{"num_hidden_layers": 14, "hidden_size": 160, "n_experts": 64, "experts_per_token": 6, "d_expert": 64, "d_shared_expert": 0, "hidden_act": "silu", "moe_layers": [2, 3, 4, 5, 6, 7, 8, 9, 10, 11, 12, 13], "router_score": "softmax", "normalize_top_k": false, "routed_scale": 3.27, "balance_loss": 0.000203, "balance_bias": true, "router_noise": 0.1, "router_cosine_scale": 20.0, "router_bias": true, "n_groups": 8, "groups_per_token": 3, "init_std_router": 0.00974, "lr_router": 0.000518, "vocab_size": 7762, "norm": "rmsnorm", "norm_eps": 1e-05, "tie_word_embeddings": false, "optimizer": "soap_variant", "learning_rate": 0.00653, "beta1": 0.95, "beta2": 0.98, "max_grad_norm": 0.5, "batch_tokens": [65536, 131072, 262144, 524288], "max_seq_len": 512, "train_tokens": 862700000, "max_steps": 3499, "dataset": "wikipedia_en"}
Below are experts of layer 7 (counted from 0) of a mixture-of-experts language model. Rows are named up (a neuron's input weights, with its number) and show model dimensions 0-159. Each number is 128 + 24 x the weight over its row's rms, rounded and kept within 0 to 255. Numbers have three digits each.
Before each expert's rows: "comes after" lists some tokens at least twice as common just before its tokens as in all text; "gets" lists some tokens that make up at least twice as much of what it gets as of all text. This comes from a sample of Wikipedia text that the model never trained on. Tokens count by the router's weight.

# expert 18
comes after: " |", "–", "|", ";", " (", ","
gets: " 0", "1", " 1", " 2", "2", "0"
up7:135138114128122122119141118090110119111129132142112105124137115172121172141137161140179096094143104119120139129125133115103111120136144157153128134140126132121124138089121120125126156118108129140100127149130144182113087129121149103135121148119114152157138161108099101136186144183125111163078137146133130096132165154090103148141119096064176128130115155142105122126117133108160121130179156143093109142170161107148160133136114110123106127096098133145115131118128152147091114012118111
up8:166119143133161176116125111176119104118184099127086068155136130090117167141137126138106127098081110152126129153139158130176139114165129097138105131153133124133132167136127124130082111128069133099128128160123113088090130147158129103155136133095120152183141094081135135136110141138145130119121115157130140129104103119114113102148144146116116123115124091076141140133124167127127171166150100104113103127127115109150099086105135163147112131136120159154079100123135137159098131132103170
up9:116126104123151091074116164113123131146104089187108101121082139095126151107124133125140118112126123154117146149134144126092152167122128135174189079107124116109142107094106138147143146109117134138154136122120113103071133120149111141089127121102119109100127126137152112121074112123167124146110094085108136115124107121113176183128127132109108115170142143125066140121149122134092129060111115122091136174127089103125148124151115095141097130116120107137142132141097141155123126074136118
up10:104094132117112151181131104125160117091119158139144133137113139141100104154104132086168113148146120122101101130112117103120066089162149129111141092179125122115139137113104124111094138135113138135094142157103157145143142158158127082194137109100113136091114109099134172154173131133144119139131179104126171111105045124116112129163138140141146141140125119093109162101119141121091120104127108147098116137131165101130170127154120085120114126099153115119123135152114116124134098127137080
up11:112114105123160124092092156080179161197115079147104109128144090090128172141114157084133147139123095154157140142139146156087177151139145125114181101157144106108111079146103142111148130114136130133105136126154106125119111153174137125167149121152153098117140143075117127081153149123106121143158130125109158133093102092117145092138153119109127166141105116094129147114126118119086146143149125117114144126096087129128147125141152115147130142118112137117136106138135107149069130106138152

# expert 50
comes after: " |", "|", " United", " Toy", "–", " South"
gets: ")", "in", "%", " Team", "or", "ia"
up6:094137132079123098110123161167099118143094134136063089166136142149143153168139142079132118117128137083155116151143113127082132106138125091140134120132128150191127114080129106088145152152143125118122063099122080131109128110108133140105153138122102102158129126091129128143123137133105146148155150129153150071121132141112152162159125154120139159106113136125141113106114129107149134120119121074117107137165064161110097124111127127094145148106143124127173085122129100129111166130126121
up7:093125107143126104097166120127103175136135131116147123073112089104118161168122086079133104098122169128102139138116117132091138132142122155087145119094133125136134143151130111123166140102116114159101150180107126148115104121084184131175128146125119077125163137117117139128140162138109159127155169090092119140149126125130116168152119105137153133139158092109118152169159156138119144151107183113121134082125087150139161113135094112161104144120164095148113102129152098119142146137136131
up8:137128080115119118177104139119168115142164172123110104140129124172151125167136116118140147116166144055118118144093184148172098164123128129143164126131134113129128101126104142142122154148139180166153120194126187161110111135145138152154137138143139167147102107136128133109154184125141103123099128130135121171154108135146098153132143108147109120141141110113067116124139116130128159136175115118159119085127089108119152123147106144133097128135140150118148118138130158132119096109103168
up9:134117126103094093146117094131137139096118113133096144160206153115130114121167151100112160099173134078143107114113090124088140155135111131117147112101154140119155110133135155161146128095114102126165141139118151128109113139149106113136087159144120120171094114081113104123123146114108121142149133109150161110139105151131130150128066088126115116165139138104106117125128115146076089081129116133160137089122155111148132110102064149093164128135099115133188118133152112147122110113117150
up10:162179109103132110137118114077131111157090134129118124103143161136141132124096102105135095143143126102153104132108097124152108124122166138143125135098089115083099149128133123106092126090153137174118159143124127104145093156155109110199161130097099110145122116128126092112128100132209120133098115162111154144187098147128123072122166130145145155108150108153104108133158147126164099094112122146088132130154116123137124096097101137125124125125121107136096084133144133143127110168138114

# expert 5
comes after: " ", ".", ")", "%", " 0", " —"
gets: " |", "\n", ";", "|---|---|---|---|", "|---|---|---|---|---|---|", "|---|---|---|---|---|"
up7:148125147160142136095107158138157094171149143116140105170104127110118118151118138120126139132133080126145089120155148104111130114138154119102163136162108068149125121154109134119121138134100150107170115132112160131115146127147114117157111106079136136089147099136087144179131129068104127132179128128137097131096083114182139077109143109142133111146132159110141155130096147142107086132088103116098130114149079084155095112105122135130142160135113149144148153153141131144083095161121100
up8:118126134152118087175171142146153110120139089157142146126135174150107104111123155148102114146131099146109146142108104097154159154136104134179113109143140169136124109123122128124130123149136135140107112108147134128130145116124144108140149141169160137149128109132137105165117175153122139126135134194114112137157122152115185125170119144122136144146128128144145124087167088159155121145236114187122089145138097102146100135105095185105107105128109114113114136137094124133132108115130124
up9:104121125091117119112138135144122127113168101114132130148125110116116125138101116144156156133088122128122110124095114142105086156102153119176102133141141159112130149135111133161082164118088087085127164105136139157156139108118119111106124112133137212118149151126182168124150101120150090104107181128157106131150119143138130168135110128111153166152174147118142101132172167184130118129111130115115129180075121123092096119120155153108141112097120125141103127110138155121129185119129131
up10:136129110164118131154085121106140116148103142137130141152143085154124133075119118124109121105124120128116137133129180168103135115085126098137124133138139121115179119141106137126188180135115177118111089142136120130122099139134118153139077168073125153141149113118144133148120135143127133077131116127102170179121132142113137118134146111167150135155105159150136105120077150123131096133152117180144148135150144088151169116140112156076076144149124085126117080089140090146140118108131123
up11:102098108151120150105174098143145127117126120131126122180133154089132089178140095129093103132128130192138114134122115082132132143185104142121094124116139136121133093121149116147104105144108126150142146163176075088160143123123095098103138106126128155140108139153150118153147134152132105131150093123127104139119151098133144126124106147121178131126107132150145129096111085155115151077118105103077175104122114122152123126068136115099105129134143132129141132184087080124101123127129107

# expert 56
comes after: "\n", ")", " information", " /", ";", "ropoda"
gets: "\n", "-", "/", " (", " •", " /"
up1:070139124131098091119142124110125117134110090086134104133129135156114140138155127108132123132126128132056093149106134166145107138164093146087138146114129106135146100122117149129105157120136111127111088142133116094165158150127105195109149141151107150087159140142150126055113072103143090165130135137137117096089104144123131142069126080110119121091107120137144133095105133169166163125154114159144103150106125150127125110125119138122114166141110156142117100132153106148120160146115100
up2:078145138076134119112146173107163101117092127137118143117125146097139092104097138114139118128131157134081121156147110072172081100104115155114120103150174115081101103166067134156152142103186128138147134146152102093125080109133127121109099144122144119116084109132089094166165130122120143161109140120158121116175145141112140151138105144153138138148167120140099109118130140142093144122120145134120169118156120111128120129135123091152173105134117108100154141131131166128112153149136113
up3:150148105095127174143136159138169162104124119168133129137129140123077099135135145088142113123128148127081114105133113152151151129153095117138145118114084114113116101145110129124136131157135116146122139134087111114105117127161152141101159120168105104109117126152169107142127148175146131104126094165148126134177093168114162123119111139135089066106106156105117120118120106117136179154101137103184125163152091164061131130109145103155131101106136107125151178087121109118098125120122116
up4:096133096152131146118134160112138088147120105084108159121135134115105146133116178129134139109108146106128137073148146133106120112111121127140115119190128138140148123111176131081091116144089139132175112127165133149127169148119174136117141105128125134135163145135155158111133127132148167136128154090155134096140119125150128114134138145142120087161093196162106114144175098130080164133125125086153145171150157144141131166140125110096135137109166139066100101118086103108144140137120137
up5:156085133119166159095135164172170119138081140166162164123115104142115148133116127135124166118171098109152129129193128154144126136158157141105150108101124145168123162157135109127120118099091147127099110127115118132127113132127112119134130152175068134144149131105188131130130131144108125130102136152153133140142119142146123127105125091124111134138135148132138092144089111125101090145128094079142111108108137135179116139154174124119136145161127094142074126077122075114139167089132123

# expert 1
comes after: "\n", ")", " ", " Country", " Born", " by"
gets: " |", ":", "|", ",", ")", " United"
up7:148117154128166099132095127155135135152099153079108134074148145074072096106113115115119164126145140090107122132161102154146133132095134103167108162137108123094140136116146108130101123109102129138151130113120137139131143161084165103126102110114130116127163142111111135098135126156100159107098138114134119105134065152112096132101127143173109086113140156145112106127114146143144141101151115106075138161113135181161102175131112124158086102160128125147121122142118135098091144139134185
up8:118150121104133130106104146188135127159091142165116135128151103157155167129152127175108113140139131099106137115102112084123119110078136131125140127109114113147131107167137141155120118155110139111159101121155073111187111109095115111118082153116139179111123117149127095135126196152160122152168142116086117169118140104122148145129136118131115091143112161174126146123135158088110123133087112141130095140149100101122157118138124092124123147164156072141126092160123136122115175108136135
up9:128112159117127098132089132150173139133110168134146104097131137128147132149135145146137101079091136121099140157121109155164117141107159095150141110065123119145185177119114120117148121139094133161170093161116163115110133174135083143121102118114114139125140144160149105127114105120127148136135120140122112069110152152150121170159114180143174149081145148104162154115111185130134101112149147126112138109148172161123131137106113122137111148108118138140166101127147123140102131070112143
up10:102099134118108109105153090139120098092130123127135143076133101137135174123124154112130198120127123149146167119114160140164120133117097141120144076066173118103094174132134118168100124125135112140147153160125136108113161172142154136120112145119151142119124106162111122164112107123129148149126150138128090135100122117170141128132099138152150116154146137129101092135116103151154143118173099194134165100145100157105168138146099101066127120104132104130148154139137081117113106125120141
up11:145125130110140090156151150140117136125116140128154094150105101131140165111108117153105122124112131134155132117113144134153155131160129117115147114132194079105126118122129121151107119150111108122097101148113183148130105138115141118159064131117097088142086105112139150148116115162129097164101152130076129115092161104136099139132108176127117077131138160103160127121128147127143133079156104079129082091125180075109139182118134135132104137142102153134146163116114101129100143101148161

# expert 37
comes after: "\n", " |", ":", "|", "A", " 0"
gets: "|", " |", " Am", "ab", " U", " +"
up6:149111107143137149133195078115175107142141134150089117135120164110159129129154137132135107146110142179145099122151131162122110109130155138135097069099096150170132150158116143112195153145071116145128110122117131116120170110139122128119163146089143166161145138099115135134116137101158103139099127110148139185129133170089120100131127143136154141143108171120140147132151138151131151161108139125140137162116146140155122108112141129139124100156109134118130139173128168188145149078145111
up7:114129125078140187132189129147160117110127127098140140174069131157175094134096107162121139143118131135133112142118135129095115105118121143101125131138132174135107151108146151164087121106146168130128124114129105143150112118165138168150179151174163120147129128124134131116123061152047140120137128105144110167101137135111155165135135114117088114092101133112136130135120123126115088105093128152112115122127097137148123131154081119111099119149115132082112106087095146132118118151117129
up8:100143107146134152108145119159154141122104148144120142157104145153121096131121156116128110149126124158105147146098134105121092119105136138155161121151121114151054161088136167138106104111109136097094147113157087135125103125141132093089134102127138131103087161113125099137106083132147095129111126127104102169117110176084151115120128132092173140154093088102127133080161108160119166132109140153192135111106168107107126109127107130107134106083120122188151135129109124132148116143095107
up9:136166156093123146141118095178159168113123117138097144110113117147126095149115073165147139126148109113153129123131142167125139141102115152153138113152144122079101104148126091148121135089142125147138123114099091146119100105198135124139149159163156133103117115171143168082130153137091083094117135162115143100137092114146155129116120098122172114151108098127161173118115104121147125147145108086128172119110152087091118113144099114128115131096152108134140126111082131107168149131147130
up10:103105196139150100147156157151123137127142107129144100117145128145111146122118172148135157108117114103166170135128132143142173100162106141127120142109137121101142121138131156166062149175147109136162136128177169159138127178154117120146136163121139142095101083081141135161170126142108135132178130146109129149171124116119113130137129077129134086106130130069135137144114133134092151131138120105101158132149154146133137106108098141142157162130150096159187124131117143150123163125128137

# expert 20
comes after: " |", "–", ",", ".", ";", " ("
gets: " two", " 3", " 2", " 6", " three", " 4"
up6:088114115124122147152123104097100115140194127135117127091139117121146138095123150117154070123153122114137155140110125157103123118095157134136136158089101136124175120183093136177165163151138166144145113094142147137151138136149173113120139113107106143117121157136155150140130113161123134066148195132150124152115150104137165092135143099151132106095145136072145117121105155098165136136132154137143138132111119139123141120134145108170111146104124087134125085115135114099103164075122145
up7:127118099140084157105096108159123134135136107180143114129130108121133128119155141080087138129137138085131143140117133136110132100179115108133163160136106125178146079146108112159103105139125122163114138109152150162156173140142105155158117131143102103110132127127121111111140157114105148142175130121122074146108100132134089106168127118103124117114148151139077122137128107115169159125124114076091091131114108176101152089107159128141154112146182079170126149153101144130111116162116122
up8:081143154119148099122099112111060147102138158134157148125129071159154164142118131113124112098106145082116146090109107122162127122140127154088151112128116152108144091096131147121091118154132119132129160160119145141128145130104112127101164169146105117115114109136091159118109154150107110161154077121125114125131108163174138160119127132099159144121123093135083131146131112196142110090107187118121129147132125138133105099122133142082164090116112104156090138105128166113147133141124159
up9:154113119107155081099133101147154155145178132125133129125116144124112126083130171115122096132147155106145153118137108110077142154174128095160158163113127117121111123132126134105129125092124147156138118102163109125122131116117142139116127136196101155119122100106095102136108117153143146126141149109152121094138074140174117109140135077089124093154153141145153136118105177114149099149151112130171109168114150118148134133127146094178143169150112124107086131095105136116133118198098144
up10:145110135103144147141159135079139141122088097137160145146111103141119153130130151144137113142128119125105101114109129124091126121121117069126110139155157138152095100128085117159146131102104157138120086105110113088099070113102126153147099128181148120161117115111188092116140124079139146126126138168130082079128137106115098130166161141115132111135108204143126148084136110105129100128155130139123121087150104159127156101145134161137120124130118075128096138092117148093131129119150145

# expert 54
comes after: " |", ":", " (", ".", "|", ";"
gets: ".", " 1", " 2", "1", " 3", "0"
up6:116112100140126142142155075118187130162104175130178148095109114145104126104126132123106119115136116104118112134144125115080149136122115150141160125151125130143130075101163080137117174132115126101190112117155122131117115101113176121080140158139126165117128128141160107136119142133160113118091084079157087106099109099144125210144091082066126100092119149114112129147116108114134133102157100124143159114145145114147121127102132148126113126138124117144142125154113133137121129121160126
up7:159134155109111121145113130103125117095095080172142155151137136146146143131159125164126106189144108130151130102114130179124158135141183112121149113133143151155118123126127100127116092190123150104095102139151118141167136109143103107094166115113119129118136140098134099140074137170148113140168142130070142107098124131115150156149141094143139101132109128142160170118143108107134141117099102134134141154085180135122109183110080141142128119109105112114150155101091164128117163142155138
up8:170157106139122078121117094114153194120126102110144147102136152174134088152172092154136098140143137124142083113136133138106136123102137087107109129106120149145108109087144143103093118084144145138149140133137130123120112067120121129179150133120136129139101134121123154137081132107128144098154149118140108104127125098179186127165104153116135165120144137103096119097100074132146127106169119176123109158161120157144120103127173135123146112103104121171141142114148141137114117123089139
up9:114070139150152174143117134120105094140104144110157102145126121112136134066164123105154121130111161110099141104118137127140115119129141137162092108077140140163140109134128135125155134096125155091132107107139091107120101114128061057127097108091106100094149116181119119170119133152171167102126112119096172160114129179117120103120134138095120096132120105142101139167142162153127154142128117128124143110129117120105083162129132113127162131169119141109107114099150124145120153129118169
up10:077134138076135123194156135101142133094115103123144162098127135159104133105126129153073160122124105107103127165144100125106145146113123091115133127164105129110112160115135195148116121097148146167139089143105161127139095146142138144123107114162166108181148132110095152099106101118097103110128159116106117096105111130136144105139115117126153140153113133131119144121168115150128104127152168126146167147135162136069124111157116172173128146172100113142123081143117132113108094121135129

# expert 45
comes after: " |", ")", "==", ".", "===", " =="
gets: "\n", ";", "==", "===", " ==", " ==="
up1:102140157143089081121168164095125123145160169159139103110058163123153148157118111141113128103141116111104111112110157165085084153091133149146113154157136104151097136130144095114128126149119121114107102067109130149110141112075140125154151120132116102132123103132176130122160126134115124142136119107085086119121075121118157161118138130095171135176099149076102150143149145094128135101166137141121118104132137121120121088128127114149136134126133107159133146149164101152158141114144103
up2:102123080149141113090124104124149124112151129148138131113115136131092141138147111133123139152140109148092064163122144106161151130145106120104140141129137168093146142128150186114089104115083136127146107148118146146197064112099134139150121107112100160166139086122099134126088158144095102167144124105131155117134117120107141153131134111131131162135122131109085135088122143170121163140129142147059128132186140086123136110107123152143091160115144112146124141145102135099126127133098090
up3:148138143113109160130121134133129082138104178148097110151171130145102108177105145146117117123131198126121156119150136150107156097122105100144146135138132115178126111136141089089131156124126157146159099091115122105161133132107128144151155138124105138110071174132145109130146133144136106129139169169116171136105095114188158107149101130123120114127113146153109120150116143121109116150123153104075141073121137133098164133112103134151132137171133100149067090113112127153135152105158149
up4:119155187151133121118119167137124121132146144133103157138103111122097134124164094142103116118139143151130129132103147110097107089084196158152162140100092099165127183117112127099154154152174145160130120160139098100109118146167120128151113144119122141119128126115092094135089104123130130154142119161156089165143124120143121109109166126102186119170146125126111141160087086116165088139117122129118134106127117149172174116125141109128134132139129069117133165149146135107154113090142125
up5:142149104142138152144121145126119157137101117095097165129137096140125151152139145146165151135128156087112129176073139152135111113139090098118139131168183105098107146157109114096133131182130101113115148121078125123118123103139128151142099116076111129127157164129099159111123115107126119115111145139131146130086088127104115149071130174135105106126125111133149104126067139121112145114147069091108124104136147157103088086149145120115111104104145150134144168130127068107115120106099118

# expert 25
comes after: " the", " an", " a", " The", "'s", " New"
gets: " its", " World", " his", "le", " world", "re"
up6:140125113085097128132143124097159140148137144094136130098111156140098128154125141149119100132153137152096113107132132155118122142122123108098139114159132126114070138095098118148070112150121130130124181120114154140083153136141104136163114094156105133145110109127149117183129121128154125113099114126146093143100133095125136145099162135089129146114122116153099191105140087104128116136119134173081110154147146140129086110100139135134145115098131101099109087127079185155126128081152195
up7:090111115137115113105165135189122126160132094125095107114146124128134142151128151179131154141113154125113126144131097103154106127112147134185119138170085158178154150128136131082125129138107161132158155134148178152122107143130095127128116144107144084124152143134108106117136125162137158106100156101156145136137131149085153125143078125135093098178157104106150092093118148118147138153081126153145119089133104154094146131125128105131113104095148102085154123142157182107132127156136158
up8:154166109135141132153144128152120119085160133139134185168148154123146142127158161091135128087096133173104123136119135127133159119119148119134143116097179097166149113142165147111094119138095131146110155118108141079097089111088147132135134131169129131107126144127126118109142124142126085128080113190119124120093105142101152158146108208117144140113148140148119118091123126108165123119086112130125161154093149089125146131151098122158147142131134160137102134149122141120114089117123065
up9:132084077141134103142137178114145109111133097121123091146111153090123109100108107114106112101147112102081112136131153116122151157121108139140114167161132146139149118182115144116120122133157116140097126111155165117158131117151159149112139132113145127114107126129100152143154147098141130135132076168104131121099082064142130122148119171096151117147063116116088155146086110132108097156121143118120101092137122124106116126136093110093106094121071109089107121129169147139096163134153107
up10:094135136098149088120122130174129140122153127146139117101173085130139130129144116175162128134138114151162120074083113134114157117149096117125110109129142149117084154143131112120078148173100126093165107156146174163140129129114116098145115098152141116098141173141085141149089101111134127118133087119110119137097086127114154162109188107126162143082081113150143145109089142133119143109141137103145149127103152108093086135109104135103146135132126104128110158159118158095117100108136152

# expert 38
comes after: " of", " for", " in", " University", " by", " to"
gets: " the", " of", " The", "The", " for", " in"
up0:100151106164140125122149157134194124137154106113183100128156117186156121151170142141138113118125123137101148162116112132148152134152113117134164125138136149120129123115149158099142144121188108140145116128146140123081105164126090113129165145141145156157135160165064129127085137164157110139124113149130133131160105066144099193139135149151110123106125110149125142089141112131125158111099134115151136080126136129137112163152114131080098149135122122091124146115105102115138109121145178
up1:145161141158137145161130110141163131162125146124101107160147126103116080130103135170154096125075130132124125114095138137151130107152101103125116089114144134135101123138114131115156166114133106134123124149118135152171099142137086139106113145173094099111122135110114167127131120166074093148129093128123109125143129169111074107158148149177156151154165126088150111092154084136136165104114168147138128107144071119149131145096097113097083104141129157108106112104141141166116113109144157
up2:094142146162148108146110134111099113148126144092119113173150139143118155072144126119105178094113106171123157096135124138086169170090145096134125155102123136161103141151147075099126131144076131112139090123148087122132153147122116176108148153123116116141102111121085152140130140110111116142133136118162109100125127180142104123146116093112122135129126102175151118103122097128107077116121122150118137153184123119077148137132087137137142138122094131120104121112136084145111138180167126
up3:110097153121146116131124111153134150104137143131174134108095125164095143138116148116150133133122125099115126126152082105131111121142153150081176085146152106137178113125141102118098149115090131091130121140096110103104106145113139116144146158131122144126114104161108108173154129097157181135093139118148128093157088131139090136089132091174112119146154127128132126142119150094120104095123142160119118134121121178166140128122084169157148177110186140140160133170180140146100127111138097
up4:137082162122126117110132114151093144124131093116115143101149136098117187157134121133162112084152125157148102179142176117129137128100178108155152115136123150135149155114162110170149125127163180107116096092149105136091120137152138151133109148106168149114146122154161138117133098132110082116079125124119131156113117083109122144124117124081114125144113125135129147160131110151150120162137122068095147093139144102162170121100184161139095160131112143097139107131105101152128130106123149

# expert 8
comes after: "\n", " ", ")", "\"", " 1", " Turnout"
gets: " |", "|", "(", ":", " Website", ";"
up6:176135150137128136112129098104130136137140087122109128161139148144117144123169128128143099117148116129111087137084137144124128142125086183125151138107077103122161127114172121116116134144097101134117149121098113145108090127135108072131105137113111133134133091137112139170160119162148106121169148167154172116138112180119102076112142127150123108108125162095113144105119129125133143156105076181128137118158147112157104151149116086138093146084093093081094149109095094158122137129152128
up7:115116124100105119160131125144133133108130085133151073069148138146127135140153161116087127093146116128112135118130154145127120184164109133111154107154159152160108126140149127109136135082143143073116111135104140180116174127101114128095172133214161162119140154145123128132087115101113111130125144123104138059139098103139123135116148092102133135106122113126112140140118135125124151134122170085121092130179147128088153116126118143127146129089144143098113137117170154148161108103111126
up8:104151133172105102108086108143122096139143157157154096154108132145108097172135139125097116101145174134102101161073097120130114136125137068159077081121163129156134124125089127103108148142148127109127129131119123174127123139103136142146120139154158122089124127150135108157130145138167130121111143113111092154087100126152184106110135138167098112128133147095122127128127148121091137155131113095124057113181119131138112131117145104111137118128108130130163184083116143151138098111107146
up9:151166118132132138140146099138174136125161147154082122137082095091131147098123131129173098153133108134144137120142137164143130138127171145155129130113179128076144152145125138113151101122147145116157120119115096123154165130097114159108067147145114148140159101122137154110167132139131184126155115090179108140153090161132163088123086114123118141113161111134112082142133140153177131146135112126108110116139155135127148064095166149107132128095109162098092125149124107128145144111124106
up10:133107099131095119100125177118132160166164127147125100136165124122149110146167114079117131110152113118097102145120143109114134189147114149139158129102105139146145165095142121146119139139125117107141137104161119115184177106127116134122127099144097105090104187108165130153114112095151126115112178139099145147117119132096112074123128137145168145146136146122123138105164158160161178134150117168106066123083120137137162157110103117125154174113115126125156107122104135124151142141108142

# expert 36
comes after: "\n", " =", "==", " ==", " name", " ("
gets: "\n", ":", "The", "=", " The", " name"
up6:186181118135143069126062167122094136120140155128128130152149133110095096131102160143128111151121103109123157110130145128107182121179096162102143136162148170115113125141091126133093137157142116132109145150096122146107144112121140154194106100119090150125128117127079079109118162121102135154149141072131123097090121106125163114151130100122134126122071081142134142143117129135102157135148166091092115142109152124104147138116138129132143128138122137151103147138127118128125116098111114
up7:090147085113157086130125147139130114127119149110155113151106117119135126106161137150147126129101118105147163155116091136166145114179128151122167125144130173142104094167098153130106195112176123096121072159121139101133108152107109115111102139178105117130128139133127163142136117114132138128160143165153154083130100112093106138121140097093150144129148146123131154167121129124118114139099133114185129123092165124143141161132105145201130126105135161154088158102125132174127121151143142
up8:096145154100113140128113128170100142117122108112141185130135174145131153148127141112141091165144176161118144148164151130119129157101108175128089083150113123147162173148110166137116129138138097118143117110139120120159105115159120128160154138119104129188140131167150099112159123132151137081105130186117116167149143099128127179116113120094139118174129118142146065118120130110102120130156131148112148079124124114128133134140112142087118115149127137091176132115103116150123156097175119
up9:118157144108128123159168125145129154110116121057141130110155109169153203133142114100111119132146120130122107152194128149098119139155130166121140146101133119135152131166148127109122135098099129175144132145112102113072134118103123080150098124127120155136121135171059121121156093108136106113143153147134104122108110153138104121098115156158140126129122105121116125144144103133137086129143113102133169125167125118108137077138114153151109171142040089128131127137132122121156118121124115
up10:094160115156116111150177134160111101111136113161144126096137166145130145128124130144099078092179115111128133126133091106136109126158087104149123115100133118110140178155119094168143155119110141148128095104140143169119111096112089154107124107119129162142123132135106123121143095100141097100119178119188183117093120124112156134147181116151148101110157118115120118164104154108143120161151154156163138139139116134152131115150124111125108131118149156178109163111169151097111129077110123